config.yaml
n_layer: 12
d_expert: 128
n_head: 6
vocab_size: 32768
init: "normal"
Below are experts of layer 9 (counted from 0) of a mixture-of-experts language model. Rows are named router (the router's row for the expert), down (a neuron's output weights, with its number) and show model dimensions 128-191. Each number is 128 + 32 x the weight over its row's rms, rounded and kept within 0 to 255. Numbers have three digits each.
Before each expert's rows: "raises" lists some tokens whose logits its average output raises strongly, later layers aside. This comes from a sample of Wikipedia text that the model never trained on.

# expert 118
raises: "ková", "disambiguation", "ía", "sky"
router:132106076109097184122117109100110148106164149076150098082162075151093077120100123164122107091095081087111117077153166147121086084161160098155043121131107103125113138199165143152150116112128149
down0:161118112107098119121146137109136141064177142028124104149105149119143093127125136114196083143094139071089101140057126113119137147159127147102023088173152150115136109148135210081113134108111097
down1:139109106112148094116049132139123148194131106172145139118102130119225147162112140106176106135171112107117100122086102078082175132091122122150175095173064168110105199155131084082176134125167138
down2:105123140092124118129143124157152149125139131060149162116090184088129150161063108191135101108092121136139113180142163077122152147131178126172017160087109161104141095069137101108082186121157110
down3:142130142114130086157048121097129152094098125167182084141125114145143169164123125111121121142142123155157177166153118152131163152128133109140124088118162085105129166088165101111114155121112139
down4:149119149090138100131112154133153142153135106159118115090061129133164151171168131079115148059138162161160155175089131107149148097121121151111143189110119117196162150084121063136083200148069137
down5:084146123135134142125137103125161127184113099148149113116133155110172152108140111069097118143125124132157170148123072160101098104086150171149086117104117120184211195141160136118125169141151164
down6:102126112147080144067096124106089099128108157113087094136120154114111115122157131111140101105081106114102161070144125086117182187117086093140253158092129078096104094160093114136077199127104110
down7:132158133116180133156132141135157136160079050130151083146070123116112168080136124108116156205138131181135130088112136132167114136105112139067108131171140098136153148087173097090077134153133117
down8:126162135166105178158080138112101091115111096100142150095109083135120161121079135138126105156058141135134107134169120082096182122118098111139222147158082100138117161062187073153100144146096130
down9:202177070169094134138019156184101116128124135128099124134129117147171160177105109082103129181143141125138131164099098087133144133142134144114019107166095149114146117064089151188130120124112152
down10:093125113144141088163074135131152089193117094113151137142131176152161139097132164081136155091165134138196120174150098153078142141143155111154136131126121163141135116110121117190131172139097150
down11:117108073128109136107141133106091106084153092155127135088107130157153139108138100161126118115112151086080121093143112124141096169142096175142157144205096071152176131158132141132163195062119140
down12:147070111077140077126109094122181094122161101125131116053147162118164086019159137112162094100136068117202140149145120125100152061100144137124059119112127159132085094144121122123053141121144147
down13:126115153125120113111157152124142097064152128139090150111133156181157126175095105160112152156154119099100161067091158096140189147129095104110078139200108148101155138083144171071062118162112141
down14:110140096144117101110151176117150091134086049130118118107101153102084148072135111150092078140170120138188114151125086181138140117068115155091073054116145097122114168117165122159128130153130103
down15:126130126132151177131149134162097141188108143119122157082116078091097139101094121103093101144154157117136155176194121104083114112131176118098119064095151161133146153110133088128136111181100139
down16:126126126116148126198177129114150093127110144168150080098122161111146127148177154104169147159148098156158126177117105141135157140130139159138067061114100123188165084143085096108139123122105135
down17:139081087101151111081114157156096146074149087117130184076127155154127123124129066176155090124069143135090135124152149114158106133082076141208204135095143093108176121122048141139109105147109103
down18:079101122177169107075108146138123152146094100130167126133120131156174133145149109089198079156124140110192155155211101127134144146135136120165203085132181069139104151055101117127108153152117181
down19:118110157132121115132136147177161124158088103183101154113150181115178164148146165119037116081073110172125086178124082157080151127087122155099144131143187124128124124125108124141128113090161111
down20:190112134132171108125132114178130095180114089161096142144152151088121153103139116102097132126120121113183136131150090127120107125102136105090138115088070128127176141060172071169103233077128158
down21:136155132129153148060117140077118148119150085167153140172071130171167168081136173160164137146045149097118149108111129137151117154106105106136081149185164124050077113084119076075100129108180116
down22:096149150094170160118094166149117124188137089114150173129131145134179138169130096082141131141140146129172177097140113164123120134101095092101151131109135114167165119096152140145136200118155123
down23:113105096152164160123103115145081164145094061101091094085181133129088166115160138103169114088099150107137180152108068130062141106150141107146122139105190087144160156133157159146122196147164177
down24:151116141130132147093116130138155080132108172151113138127129124118190148155142138147165109115150200150119169188151134134101161147138153157135007125153122107103117048117118126114105116106158162
down25:118177137073098137067138169105102110179083097122130106124141110091114083085158063062100124119119117129152162156158123131120152106122140145066129101142109131190147141119147106159166158160115186
down26:121122082136168152100127144151106134166132148156147133112109128111153148086096194172129117175155143155187138146133098138086149190132108103150112060083132111142128176101125133140112183160069170
down27:060141133096136168161117150157136187140109145099180121168134142112079127190151102085130095155158126152120166135169079108119185157080155120117177077153131115188156106118147121168111115105134135
down28:110122173176083131135145105084144169166139144114188128122130162146109067180126119140255109168121158107095117163099173084178124148119086093129178057174137097150120042123154129088170117100170121
down29:121124118185160046143051108100053052079129117173119126125126182157170155118134150187179145074138110144161143152141131167193121160163122118137121143134147116148100103066136127118120153084146105
down30:126162138103140108128144162173124122092151118147153090102136074145117145204182090123154137086103132110126171155196070103096200137119082147094061097174078131154153126134152139090174140159145176
down31:118143081133167115134159142112191119155104183105125127164111113115144132120141163086119177114145196188133189159159134118129151139100143116079000130114129145110148080144159168112148159147133127
down32:088171143170135184150092173150094133124129148112084082121168144105159151079196161114127169139097140146166133081180145100113179155151118115145175115136087050128113123136101135129170147085156168
down33:113173115173147095162089195141177132168134105126148173157126123133162179104128125047136162108191146108176145147160080174072140114123118174072126066149124141098117195091149078111124105110115142
down34:146085118113156159100176148125062091143158118122150149077114150170143109121118087109216156147139128113083113125139108086132139155189120130159089187174136139114154056185139129092120123123139215
down35:131066099186159084140126157146151108182076142150140130125150153132134185099135148132110139134147207111207094126216084121146156159126143108091137137167134102174120174019121095142113127134171115
down36:139152142046107106150205080169133175115117148134178141067139113157150100196139157179176142118117132126062165127101104100093190074095126101111076146159132165109124095198130115148142108112155084
down37:202170083110097144127144181160142127121152086151147160102152154117125102186113099174128072125162137092153166102115128113109151120136114105116046126104096138117100139158112110056155113134091126
down38:141105073090148133162093181141064127157112104125100161194182124175151145078152134108103156165093101140126109130173113088183158116077116128129117103071201149115114150101120137150115125120176106
down39:117154172132150095158119141167159141144113122118131086189152089118143162127088145078089086121210134110191095168107146146145104085147091162095075071150091154150116118125095081089159082145147121
down40:065101071100105088097149155090115136125140166092155127129099145120103099098147141164152149161167141148114112095101126090183149155092125145202108145154149086102142137112112174137068159109119158
down41:068107146097136081100087136089107121224107089147152200074111144164150153087148170132113142129122135112143107174119113149066121145123155088137151190149175107172123152062171110167131158108135137
down42:109201125135125122184126125126138203173090121128156157037099099113139108165130115100135203159163105119137213174156149086133149133122104150048096178108115136136134117132113071130130112077091102
down43:125089152124116110103100070093148091091154119148208126100109112141131073174152160087159141112088145139101204090126120110122143234111142134140107100110162080126116127132093134137032204104119129
down44:193116108093146149118095173146108080182150125127156100108099153143140132066101149127139102117144162098169148130125121089150147147120147102136121059106148082092169104133083086151145145096195162
down45:123106132111107156137184081141123125170130174140122150107123139095157124137130163115136117133150143154120174155089147130176118159093106162142056121147119122125146098107155164098092106058173151
down46:171122161169128136110116167191121145131127121086138159057117127143117089121168134188151140138147173090104175141131150071136121155132145106170255153115094079110164128124088092101117090086164152
down47:123065079114104115113178132143136176175067115182159152162073097140108088117107129105130119148160130110126095149139161120158148134105154059112139140186107153128117176137084067126117098161155107
down48:160140084096192140074103117120126095152113095131128146103143084114150139084124163167102150102138124166137094140131088125185108144091069072067082092167092079087134130052179179093126133113143123
down49:131148143137150089038084139110108129111118128131091113117121130100122136145161114132162124127090191109126117090203135115130170140075079136141100134132142135137138110135114139147143190131121138
down50:177148139127101114090164157128100096145125146134183158114067119145070123085129078115136183142114169168120163107134149101107136157139116108149255091124083104088163126114105114105156142079123160
down51:121088134090133139174122182127158094156104093092193072099138143132159150110092157109159155148162191089105190095109096131109088141152182199133174125170155105155169122078155118156122175194116103
down52:100157135162124142144154124129124146172104146108131151103119155105120099089150087110111145142102085119104129116150168081118160068136131144095000093103128138152090114081094139160123149104108128
down53:080167123145218132090133153116098177142140102115090165083116124154158145121130148115202143153088116189115132136160075085121132131075145146132034078095172132107131179093158116142110188164148057
down54:129073135178131089105149148111132151152145029105148137147166151174104149099148176106168139123082121111175074102117120146165121143105104110100145124149099149125057153121097142119146133070160089
down55:126145162177123147105106113156141188125147093113149157080123142157124133111127153215079130144071134114122082122101058145126142093139127172161092151129099046142150135110113118154080137127142132
down56:111151128089159114142149103119129154160068117154139142166153127169098172161075119170117149126120147185144143075137104126155168134128137095120133123143191090160094162077109147194083135134062106
down57:086122062097189081132135127060152157092125115098122092139094145053113146129129101093098183124152108100107107143163129183144116139128122139087117134161153121126178073107211092176144102191094090
down58:159158139125166189190178104168142134138051153156154135123119080150116146147140097105122067176136139160118137109069177116108154097099114101119104104164165122115109122086140126130161151140100123
down59:101138107191129101115152079146134088161059110134149168116137096130119128089083159056133101151065079099135144111152093133125086158106170113086178111129132099170121134083186063169117154122124139
down60:179113056174155162085103080114143080169033115130145130151147098160158153154150140181112156093114162130150098149156096128113140106095142170112101065149132102170144146153119075154096099165076126
down61:102154076141152187132098126155072149118100138093113120131139139092131147091070107155114154170127130103130130109145127113102132130146127174171014117154129136084172096151130174112151118141100136
down62:110101161078152135121161124178102075160169176132124059146096173069157143192121123119146156109120114126117163123116144089091176150075135133182208183083102106095108140103156088095142157152116109
down63:129175119178130099115154177154093096232137105131137100144169106144145146089164130064130096136141167092188198133131108120109142105144123143117126147138135153162141159103130125108056145139150104
down64:068157077125126124116125154131148106191111127110100111116148091108128109083119131094105142165153126162146193142136102110099084116126158142090104173076157164197140154109102113129160181114048110
down65:153118097117143078154103155142123152079154134140122123098123148140132160148146177151089144121129109113051075142132143115143089129074127100136245142154099158075140075148090192107164082100134100
down66:082107119088128077111089084135145114162087133127105189088105090140131120069104126112153122096117126141129103144148081081133128138102194119152103153093089122124117150060119220158149151132149143

# expert 96
raises: "ier", " cited", " ones", "aceae", " etc", "olla"
router:123108073103104212124116100089120143117159145089160084097157068159102091124107115165116104076104085107113123092154146165101092083147178097129032109122105101122132126178179150154170132110125140
down0:142138112071172083097104192171153179165193114077104214169117187071140129138088085141163104148147146116128084184120101147180171129091122121134057153172144158096162112143112127126114112116134070
down1:136106155149155105137112141095114191159119096138144172118160148147121199169136132092182108113105111151112120163125092065122171117133116113166107082195052201125146145166201124071152133113219105
down2:134187194129135095201107144124066116089127092143161104120079144121054140205122121125154095136126147151168095121147105087157137140172147097151068116062103124123119154064114074106100145130080136
down3:101129103142163109145115145107128171120067133059124125168100162120117153140132138087081180125136157137174151197204117183107142144184186092130083096088128114101210123106116113116101123145126122
down4:090132160081104111173108174136137106133097091114142107130059134125150143116160079082145118082137132140107157180150092146141158128153152166079076161200128169122124150148112102122133153116130110
down5:119126172130168130152127153133148101140139095119170180097155101135127165098119125068143145136145103159163135107122128104125124125154118088147055113102082160141151163175181087144120134105168149
down6:130151124133139111140102134142112133152106126076127150141120136128116167091131141059157168145165096172115132144175108082173132135078116110106237160117104143167127056113164136132087145148131150
down7:158165103066155115169121191182171125177134086147179157104036161119120108099137085101139170140156155152191121152170126095152169122103107098162066114132128138128168177148195180136146141128183130
down8:103141181160156125156152119113098132145118148140138081066115088182089126094139152185113128154100162080089084139115108058139140150132095137182216175186138109068052111101188141116084117118097175
down9:170200056153141147156098126121116106093151159153128128156169123129201157199164108088106114145121131139127098104041129100096129111097102120101029130158138162116148101097106158160182110152135210
down10:122100121163146096114105157151101097159091045094129091120112141123124130100109205094135201180162120171181150171068145109141131150130128157138118145105177141143125127084094136160125176106098139
down11:118089133105134126104119117087107141120128074152145101127092127162139200118079117121109088155128149090139125159165122116147083118161136101118118127164131072139177137059166081115138214170063119
down12:138073171066117073152135127081182098103128126136139117062169113155162165124162093164190127111117075069177175105143109102133133119173135151127128115128123162140054115130079079109090152129109146
down13:153069170085149145193119139157135101073197120164151134093128101149100156194080119168095136166137136088135180089111123106121197117208141101064060109156172136124134167145155100105095119102084122
down14:097143137121130068161180148157147109134093065106164118116072146125109179077116101148122143111105174119121143135097093165107138144124106172125072082080138135138128139140211130129149116149164082
down15:173122091135142138117145200147166130184148197099139126128100134116142155161126074154144135123096148104109146148144075103138106158120086091097150085149133172127167122106129133107095103172156199
down16:074182125088214142178150169151146104080100112119113125091096179131159141096141132067129146099161095155180076153111120142126149114160153098098054088125121153131180149088149042119113181106082126
down17:150118176124184152082140145158123159066115111137113160106089138177112095109150105123161121101101098141078140123087138145134109138120120096203190191041154094111155117101072109125104119193116114
down18:086101093143128174122127168042130111126126015101165120151046091128127137083138124080192163150164099124176149128128099129119094079107157081177179085117133089133130177121100177098102139118114149
down19:113123138160139134165163081159125108083103190198095130143150157126134136185144161141053101056147116144073079143103136110121104096079106111124119078151120108172136149140147109123117119091108086
down20:150131139126202113129137176140152107175121096172131143153144152110099124090113144067133120128174101149155133169145081072129111144129134090073112090090086144121186149062171092128162242142118154
down21:140143145098104144085139169151150138135084120192166125188127105197123126106100164162143125158119168139099179124104109113114169162127171103128088136137131135108130122131135104097146133148108141
down22:133192129107142199111077167192109218165177088138154175092143101143125086116136146095170112147120129153159141117110123131114107131108103089079107096147147190101137130117171157141163168124145119
down23:131088109168156135162102158128096156137122137112111141095175128140067178117114141073134100149096166128143113115152117164157078191127155091132066147142205079110138117134157109151110160158130178
down24:151120144119158172104153092158084112138127144143123145157159109126152152153107150136136094106103135226115153117151172125142112151184098146154028146114149119149111117116135122082137105153125190
down25:121135194127111146071135170135071100137071122109119120159116108105130187093157128063201122126107109121145177162158122127099118112079108148091133166116106106181171144135099083140101155163147246
down26:152158114110207150100139166099100143185106164126124165130130167176159185097173182141124147136142113143217110117099125157125187176140090073118111075087105114116215166131102106167109180156078148
down27:131133118119156142147109157124133145158115121071174118135092160111150148189165125060098157144164107118175172163169108094140142168122137116116130070150161105199181141119150136103126131120177155
down28:143130131156122104117177132113128141188093077158110134139129188128146143166118121136196158151144140092132129133151111121137081162105137143147152105123110119176146035117147131129141120073148161
down29:108166096236144088092111114155042098150144106154173140136149138108163149116098151116157104126174044153171183164169120090171121143147137127085034161138141164196149099110131144143140159101118151
down30:117187130120106176107162201151089119104129120162158117176078169115088147144126101079105126080153154170167137200150140151169120149104079120114028075087140086182178182109136142076135181127139180
down31:169099136142190134146164144127191135162084201159123112138144123177114109166140133067137190137117190235116193136103144104142111158090161094079000156136173128136143116142149173103150154117126095
down32:117150108126159153103183173082148100127118062109190046150168135075184201137144125155111113132155173157142125110167135152164183119127134098123112143150096139162173101125174137135201158153123208
down33:120224111121141134163057180164165151148088110142131163170098176093130135125096077055118172112199117100184155220136115120106159131127143130070118091105107142097149160106158078147114116139091132
down34:131118121145231112169117138125085096171138077127096157100081126149119117078137094060117132156148123154179111147126111118112119118145176137089073115138147075160120059122135060158220183145084134
down35:136028093146132082159104111180098118140070142132083150139126161125162134083151117199096149095080142095097104115132147114114141095156118181113111111141135101089108169089093100111138121122097109
down36:154081163112150058119216107120178189085096184141141091088140127174157176146144094145164173132088149152086128111093124078160132097082093142132106128166117139159069066153093104118118116101095066
down37:157148081112087150121170198116120086083131087122076161053115142154046097145123074136161116109108103157166147065103114097091164114120098154091082129121109194129090117132130111042153136148125143
down38:106047133137100195123180166111112116086140146102120127161120107192149167119169128118128108120082079153123127098151171086156153154082147089132136084146107163123102121097096115077170128071173146
down39:140097147135123101192174139183162159148147106109075107142129135112126174131099122039121110134165086111183129132125171097119080118129090165129107093120143127166084122097114047135119106077151039
down40:122118094139091097087158158108140121100140141109129105152161163113134113085219136094108171140156192135119091088108092086163121109118150150131040147131146135131144171116110149104143161156190195
down41:113128147118116148154098147103160135109142097091122164157109124205135126141108114097167140113109124042098126137129120210099098193128158097152134106094130102150142095139115128085079138128152100
down42:122157132123105138114148100152079175146110126135142117149152121132179055159122116115119215159136062118114183123081170098124133128107086135048136252101117108104146152080136107123106148065066184
down43:153083142184134102069101116131173118088152128119216151162128161161151129070114173137181186108104161171062172127145140126179099166123132110124097125070153131163152183103108114116075169074117132
down44:199171100050134107133124208086086093173179118132124104149143107144137095102139148124101145085126190133118118129129150130121105137124120137138118101151214163121144099148069126142156160088217123
down45:116145180078145102141104107142163120138157164163139149097196086127117116133132140106167157103155122148151157099097137187153130098075086210134074124179137161133113054135146164067124053098159134
down46:142118130120176127147095181131138115113138102094158114131118121134159081127141146191129126112106150072063115072123163087113147169159131099122255197123068087099134101174101084093106104120161139
down47:098064109109131129137105101105093123153107107172126137120068089117086113155138141066134083110140108109191151093034121067151147092110092126100171166078137146111079124113101118130134099177127149
down48:218142121129169128112118152130127090145069125177117123111122124120137128069103183134112147111110130075107140157056139100160114191119097062097159089154092103102143138085073134114144152123130114
down49:176099171150138123087086141136126130098107144113132108122126099108087123156193118136135150132111126104095101070093116148131147120118061119113133189100160117117099171104108061101093186155077094
down50:150170125105126111140159163133135147140093123109175160131108165142149105084147135113113148117175143108133137131147177114123140121147163136145223111123116125099203165091126130145110141128127135
down51:118134100112127146182147204124109154127079120071148100122089119093119148110091153140151148131165191099097165079157141089181089114130201106115156111091093144121131137029151122130143158162168102
down52:085125117157160154114132108121122144134115203147144131127158133129103129103112125138141128143127089134121133116136083108165173103119094161101013096142133154109088119083144139112126116133122136
down53:086181170078187102126134175108107161132119099137139152102064128163144151184177120120141161086116134193106126118147109149124165114138153146137030115080135134102148131149092120141115162103189096
down54:090067148167141076089152090119154156128164102094135131116119088152138116130150140147187051054125091168109085130130085164146127056086098169104122144161120132160073171093119136076174148103143201
down55:105149147088131088101109129125156164130118115082158120121115184139133108128149160167089099144083093116114107163138072151148115177109133202169106127162111080134152105097124141099092127119148127
down56:171153107114138129130178156103126159126043142150117115135152154172119153124074143118118176122125111138148141146091095126167131101106135128122117104101177126136144165119123188118101167090076093
down57:151137089112189127144149137139136176156152130106092096105106166024121165108104060079117129159138139078150078194186131147158075109117098100149111123170120128145168156089168113144111116161136082
down58:163065144139157124170149116134181078081164145117121164108109095168100079131137102125196111152104147174082100144039177118087144107121102086131134199183167086114093127113170128141180101149178147
down59:153150104148128106104132077164114139103071153069142106118103103144157145075103087094162124145106084049159154093147112128161117140058160114119172136114112132093094089109192103083108145074167146
down60:159137107155163179108130117127162118135109139159157092152158156098179194179148125153140174051106086100147173134145130117158095112117153134100058100144094121153185160118139077165113140174119123
down61:185098107141148143185087168185131126099115108110118160145143198109109153161104134175117157129151160098170127123150115090101116106112175172203024014125080160137157102135101159138179164150178120
down62:116082159080134094144114108148126078186141146154155107112126128139137192149131185169124122078115122112158145144115113127121178133181122101105138137097111168183106076133183124110148190140108100
down63:199179111090135098129153181154149177141157150155123119172148164119143191120101079090096112157140137113155194117117111101189169105141099132111116117157119187157126112164136152026147137135083113
down64:091175165107143076069125136110140152163127167048163104084098063151108097074073103143156132141130109147128149165143139162107049091076146133086144124095115145153179106132095119107133139092113111
down65:149133135102125066089083164136119106096170121148133087118098173131103096158124168149153179075117143132079101141089130112135165157095147132175239116157112139134094108137125159144126103155190128
down66:081131102108151066134117069120184122166169115169088157090103092104100134144131122073104082092087045119174091072127144111118102103143115144109112136131111144089064143114086171122123092153114142

# expert 52
raises: " and", ",", " of", ";", " in"
router:133119093114125184129089115110124147125161138098165090082142087163092086114092114179128079101082070100106129096177166137125102101145146075149060113096076100108149143176152126162133116107142129
down0:148077107143083073126126134128131145144171119099107182147115141109155134148158071146131087109119120070103102121057121158161092142130142159110031104148158145144136111183145130127151111146080080
down1:118099126120158078118105150139120161192149092173134172115110148131183128134107163108165115126099099106119105122046086118040154149121073096176075085155113208118156130134162103115153077159211136
down2:124108108124158071123086097168141074172145126134143131130105177147145149157157125124145133136108074134095093063147090060133136167125060148107050109106072154107099129035117137094101128105166176
down3:162114169113118106067048115127120143140123146160138115163093183122174137160130130130108135127162217125096198172176105186116131150140097117149079124159136102124133116167111090084094115184133153
down4:114128106135145134110106173160158088167114108095107169180087133162175111117150129099088110044136148156125102192106122134141103103200158167072065130150127122151131174154113076124082159136069122
down5:159127133116122156190171102132188147098153111210133110148153097151138155151139151110061190149100111145124115088155092120116048130092115157124067128109135139132127183152126150118122123100120093
down6:087175097130168118117093101172096120123126067154126136118150180133114098124138154117165078118131119103118118168149118098158188177144110141115231162135098164150146077133173110112070163121143137
down7:179142098116139159170157102121124149172131132156126100152129121145120167111138128126107186130175120150128164075162169110167114106054101155141061130166179088097172167052144165126114141157200138
down8:095125164194108165121086132132156106165125116184121133089128086132161104132107135153164093158102169145119077135126156104106164133148097093181166111197130104099116148036161116091111120134111125
down9:164181126164118120156142096145107129177129169166127093082168106137135156143121141160092159148145127112123093098096128079062072131143110186122018142155159101108163182054144208129118131131099138
down10:127147151121145122129145104166182140117144119105107125163113125149150109122134136119139151089116051117180062215113153135112106147115186135109057108111177172135141105098102095166163154127128135
down11:155093148125093116142156199120129150114184050161125135135124130160223129173112063174129152110111116120099118139125075172166096174123076137138117183194194100195166171124141144126155181155112100
down12:122035172074109122106110134131158144109169083132119132121184140121147172092143150144156121133146132090114172119133153160114133102101103119154127138116154104084104121146124133139085134120079163
down13:149094160075161140115053163137131174105146080152132180109102096132181152220078165126110155151198156091124162115108151138108195135169104149103119128144153096085158087155163103079066088124109145
down14:147085099099151115201165158148189145126100100150134075073137119097052109068110139175120086138158137160118169105078107181103171107101077146122042056101159147133102128105171119136133148132179084
down15:160150153173136138042165143222171132132167160048149146106115094120134117105138124160153063137144207141135125141162104100179116133149118114165109122133133196163131078119099140116102085127114177
down16:156108107107195071198168138120095056126158109111124062113088120117146135159124086130060145166092088160144091170104131126128062105148125147107026112120135117134129111060121072138161133165128148
down17:190146099202134124110117146207129137098163135162119120083133146132181135118134129117148088183068139106090124137132154089143123133146080093171136200091131160130103120135119069153112110109152136
down18:102088145099143104115173127150155175114123092087135155123138136093101067127105085080207089146209070152157183137149132077164133102144165106189203088104220083090100140132061127126093113160101098
down19:107087080105136200177138137143094129116173179152138130146176152109141136179111159165043153110138116172098074150102097109161114118129179196144098148124173155129164147155152095161105067139129126
down20:148138165111140086142167144141206110165142110178079124115165103139158153104150123093123194121114092155116129107124085089139122175086142164055091114129175124126207138098183110175141207116140138
down21:122114120113143105109097148159155114183121069205161156189128142162143171084089153146100146104091137087162161199142091138116096164114169103093028096180189154072137094108137065130119146132113173
down22:117169160108172128135091155136144093124160130129113149112151121100148102162139132106143091183108142067113221173115117100125086177110033091118114135071157099124143106113167156111167215069121136
down23:181070089140109157148142108166119172078173066113098127143180164161087155147108145134128130131184179090142126122136093140134056073127129124145084073098213138104143186166119164139171119162155136
down24:089111149096139142132154104135134077112074122133115136164104130126134145114121136107130099099144102157123118147133140184146141167170089135130024148130123108111094121096149150167141101162085134
down25:148207121079109092089136204150117137109142140089134149156101083184090113104210135155127134107161123117066138161183089118150157104149116186085110122115116176104141170120101106138152126133071156
down26:141093112108159136077141157076080162124114146082149117123171160147114147094119166155145133172157130108124120169135153150117142141110106149131101099064092082137085170117113147140159188134103182
down27:127183101130109140144116157098125143073095139144134071096122147118107081149126147086154150149127080148142123147127174104177123165110137133123173102189128105127154112138141118139132103080133126
down28:120101104162120101092097127118096147133115061163123122160123143108197104111125110155179101154075149079134126113119084116120109089170116103077095150182187098152148058110156144111127108143131158
down29:154126105181144074155113119137149089158145118160144110098148143128162150089110159181157111105133103160147181126124119122146113149183145092146075145135179137149133130085148141155107151161142108
down30:162213097149121148153151115146141113140145127168185128118101122134106149171190075143118171097106140092109139163140111106119139128086104169105049088173124109182150160114164152112108165105163111
down31:082080089148170048110171144161133135115069105085081132149120129060090124134154113040123170121129136195145126123133139109131095175104144134130000165131144117121176102156166194112171157149128106
down32:118150075156122137124167151119079056081130168074116076128140091114214177110208107138132135125119118166145118124122148127117151111127176132115127113160134130119153114166127147132200185106086193
down33:077108115166161106133043184112194122183094127189164195148121165147146172082126109099142166103157110111150151199141163153095155105120092113072099099125115116143165166062164096136099085149120144
down34:181150156118161161119170159165083120183073143119144108138127138203137170145122072092089182160105125120153110136107135134161125134155145140109100158169169160196094129091141124168199141141119153
down35:120105114144085157163191079137105120156123206170188154107098148123195136093135157178038125118125169119160152074156126124128148118128172136116105147131148125083131193141061142145090096150166101
down36:108156109168119151143183152149124126126105138090101119097104104177134127144162121153096177136153195141140108119137134102157210150125114157092087138176101154130096083143115075107154143173141108
down37:135147110084124109111171100185144090139142110131143157076181164110079074141142083142200107084122116141131164102106156134125127146075104126105059135126126149154164108131121178111141145136135139
down38:138161070103111140124165150130075116105137106177116143159130147147128145130158103082134147126113066148156111081142136085181149200119086163125126092094114181118150151142186154113133111116126108
down39:079103142049121136176180154154109151129097150112151103144119150117123150092089140130132074119172061157177128144120144115116081065108081158108065125114157170133111130085094111120170075070129068
down40:124118093140082099094138196149159086083150135109146096144100121105169117101163185122182098144142177096141109142115126145147134124169131138148085087081168115053127115135184134143111160125149122
down41:070131116118154083118109148098188143096176124161152184125102135157127140116067144143145082151113114102143093179105119139090089148153126097084159086119154160183064106119131122115133124141047092
down42:143167155086132108155121113117162176153071108165115141067139119109122094153123163135076221175155073151162171121061174054049127135124118121107104183134179089156155144156144121120114108114091099
down43:152142111114181118084073094099187091123120097149215134139108159123141061178108174130124129135043148126118151145125132133180141177100118083109112122069120103157142110114142122143084096153163088
down44:176123167093141168139083145126062107166138132075125125133105145133136120083072143106113136111156089131150123166145127121161154143124188125162125079139189155106194130138069120181130138090214133
down45:124128135105110144061111139171161123128134172137143155119150135117114074110119176083134142118183108130142164118113190152189129138136102173102077159131094122126130101095149118091122083144090147
down46:136160186113122142107112146125121172135125122136114080131148129173114122114083087206129064138118158087105128111125192118134136133140093092131252154117100096131149133096081160114106096159187139
down47:117115161088118128124107078123107156134057085121139180106080082149116115096172129129170123119118135113119161088127143113135158151101068103111146192157091137109136150106092110128143091119126115
down48:187111108105148168133143131145147127136129112138175156065110116099110130123078176160108087140125077193110111107094105150135112117143118100084102110181125148086144160080120106088198135130167055
down49:155122138141156121073114127127178107113112110133137177125118099137161161123186118055101145081141153140127115111099154167154186134134115142068140123114121116131140132144109059120117171177101140
down50:199077098129062126165148109154166113138090155163160129142105121127136132092157111091123198110119115140195155126126114097085153115103127164161244137158149138083162121088107126104126137117162164
down51:189118100100113144168182143098135069165093115137126091104156187079095136093091133136111098141113134155133109103138153117169068094145134141131123077148146100124122152102159103147130165135113125
down52:138116092143110124093165147125114150113128139093155102102162121118119129097166105087087168131126076151099121094100159126160122125159114135125000088090109123138160122102118110112154081167165152
down53:126143158105162131102090113169170141159124123117115199149150109168206142085138093105131142092107137185114095189188101143153114133145097193101024103110153107123224138110145075176129132176136122
down54:092065136143098086100116133099143176127181097089084124178081117133101124087111101083128088089192106134140124135119086158169129122140116097115107103110093138157118187136088128159172128131117129
down55:152212127154111164134136104130136165144107124142135135145171136172133104164106151209076106150136162134111179122100120170157142168154138149138090145124149123147150118099133099112147085124122131
down56:218106109130130135141155090085132099121035105118139149128162086123105114123142139139114175149101136170151150099079125084132159099053078129161163117082219143118126067088116129148118108120123075
down57:147140077115165127178128167153129163141135076142118130077069174032191136152124171072142126114142120091158072139157168149135114144103131126136114049161123133108186151111190101086150093193180045
down58:151151053163158143138109097160174073209108158163129167131103139069106156090150138127153141155110108139192171116144156105114139139094121089138064096113186171140147112058132156078109101151173144
down59:116132110096132111086139109120085100117148156118133106163077132108150117137116125115197037123137155086117132101117089142123123092127133128127175160079117091162097048131118086132106153115090112
down60:172121090158121163123129050085105111117101095179200065137175088150151145170190147137069172108122153178129129098117158121139150098154126190120096141192161057186124187073107067134131146133136095
down61:161116135146166155164069111182081173123177066139113191149107136112169089101066098105146150110123172172204148133107138150098086136113123186149051121105174148108155140148134150106154149121144171
down62:118100141149139101113203125163121090174177110199114117159145159090165114113126146126129103139086140129147123118149095095097143103101083125107108105148095146119134112114149111098088161176097161
down63:180133095111122100131103103186153126158110145133137097137192105110124144138163129132083148173083150127130179062143104083136173087128098156125148152151140168126177094111148086051123087145220098
down64:101196173108122116108118142136139136155108178150113079077131104122132107105101123151182185169193105143129121100099137132134103169083086130108185160109141140135104098159116139099146167047096090
down65:157131098109146088129118120149102100098117104135114115130139112135135108165092150146113158128111168109109052070101144137156122150081148160061221102146166156077091112192128161121120089128176093
down66:139099111120102108139131089126090128167156160078157138187127049147143140122139100136070157119183127119184108095115089078080094121124113186146139126097125142116116143138118103060157138145144120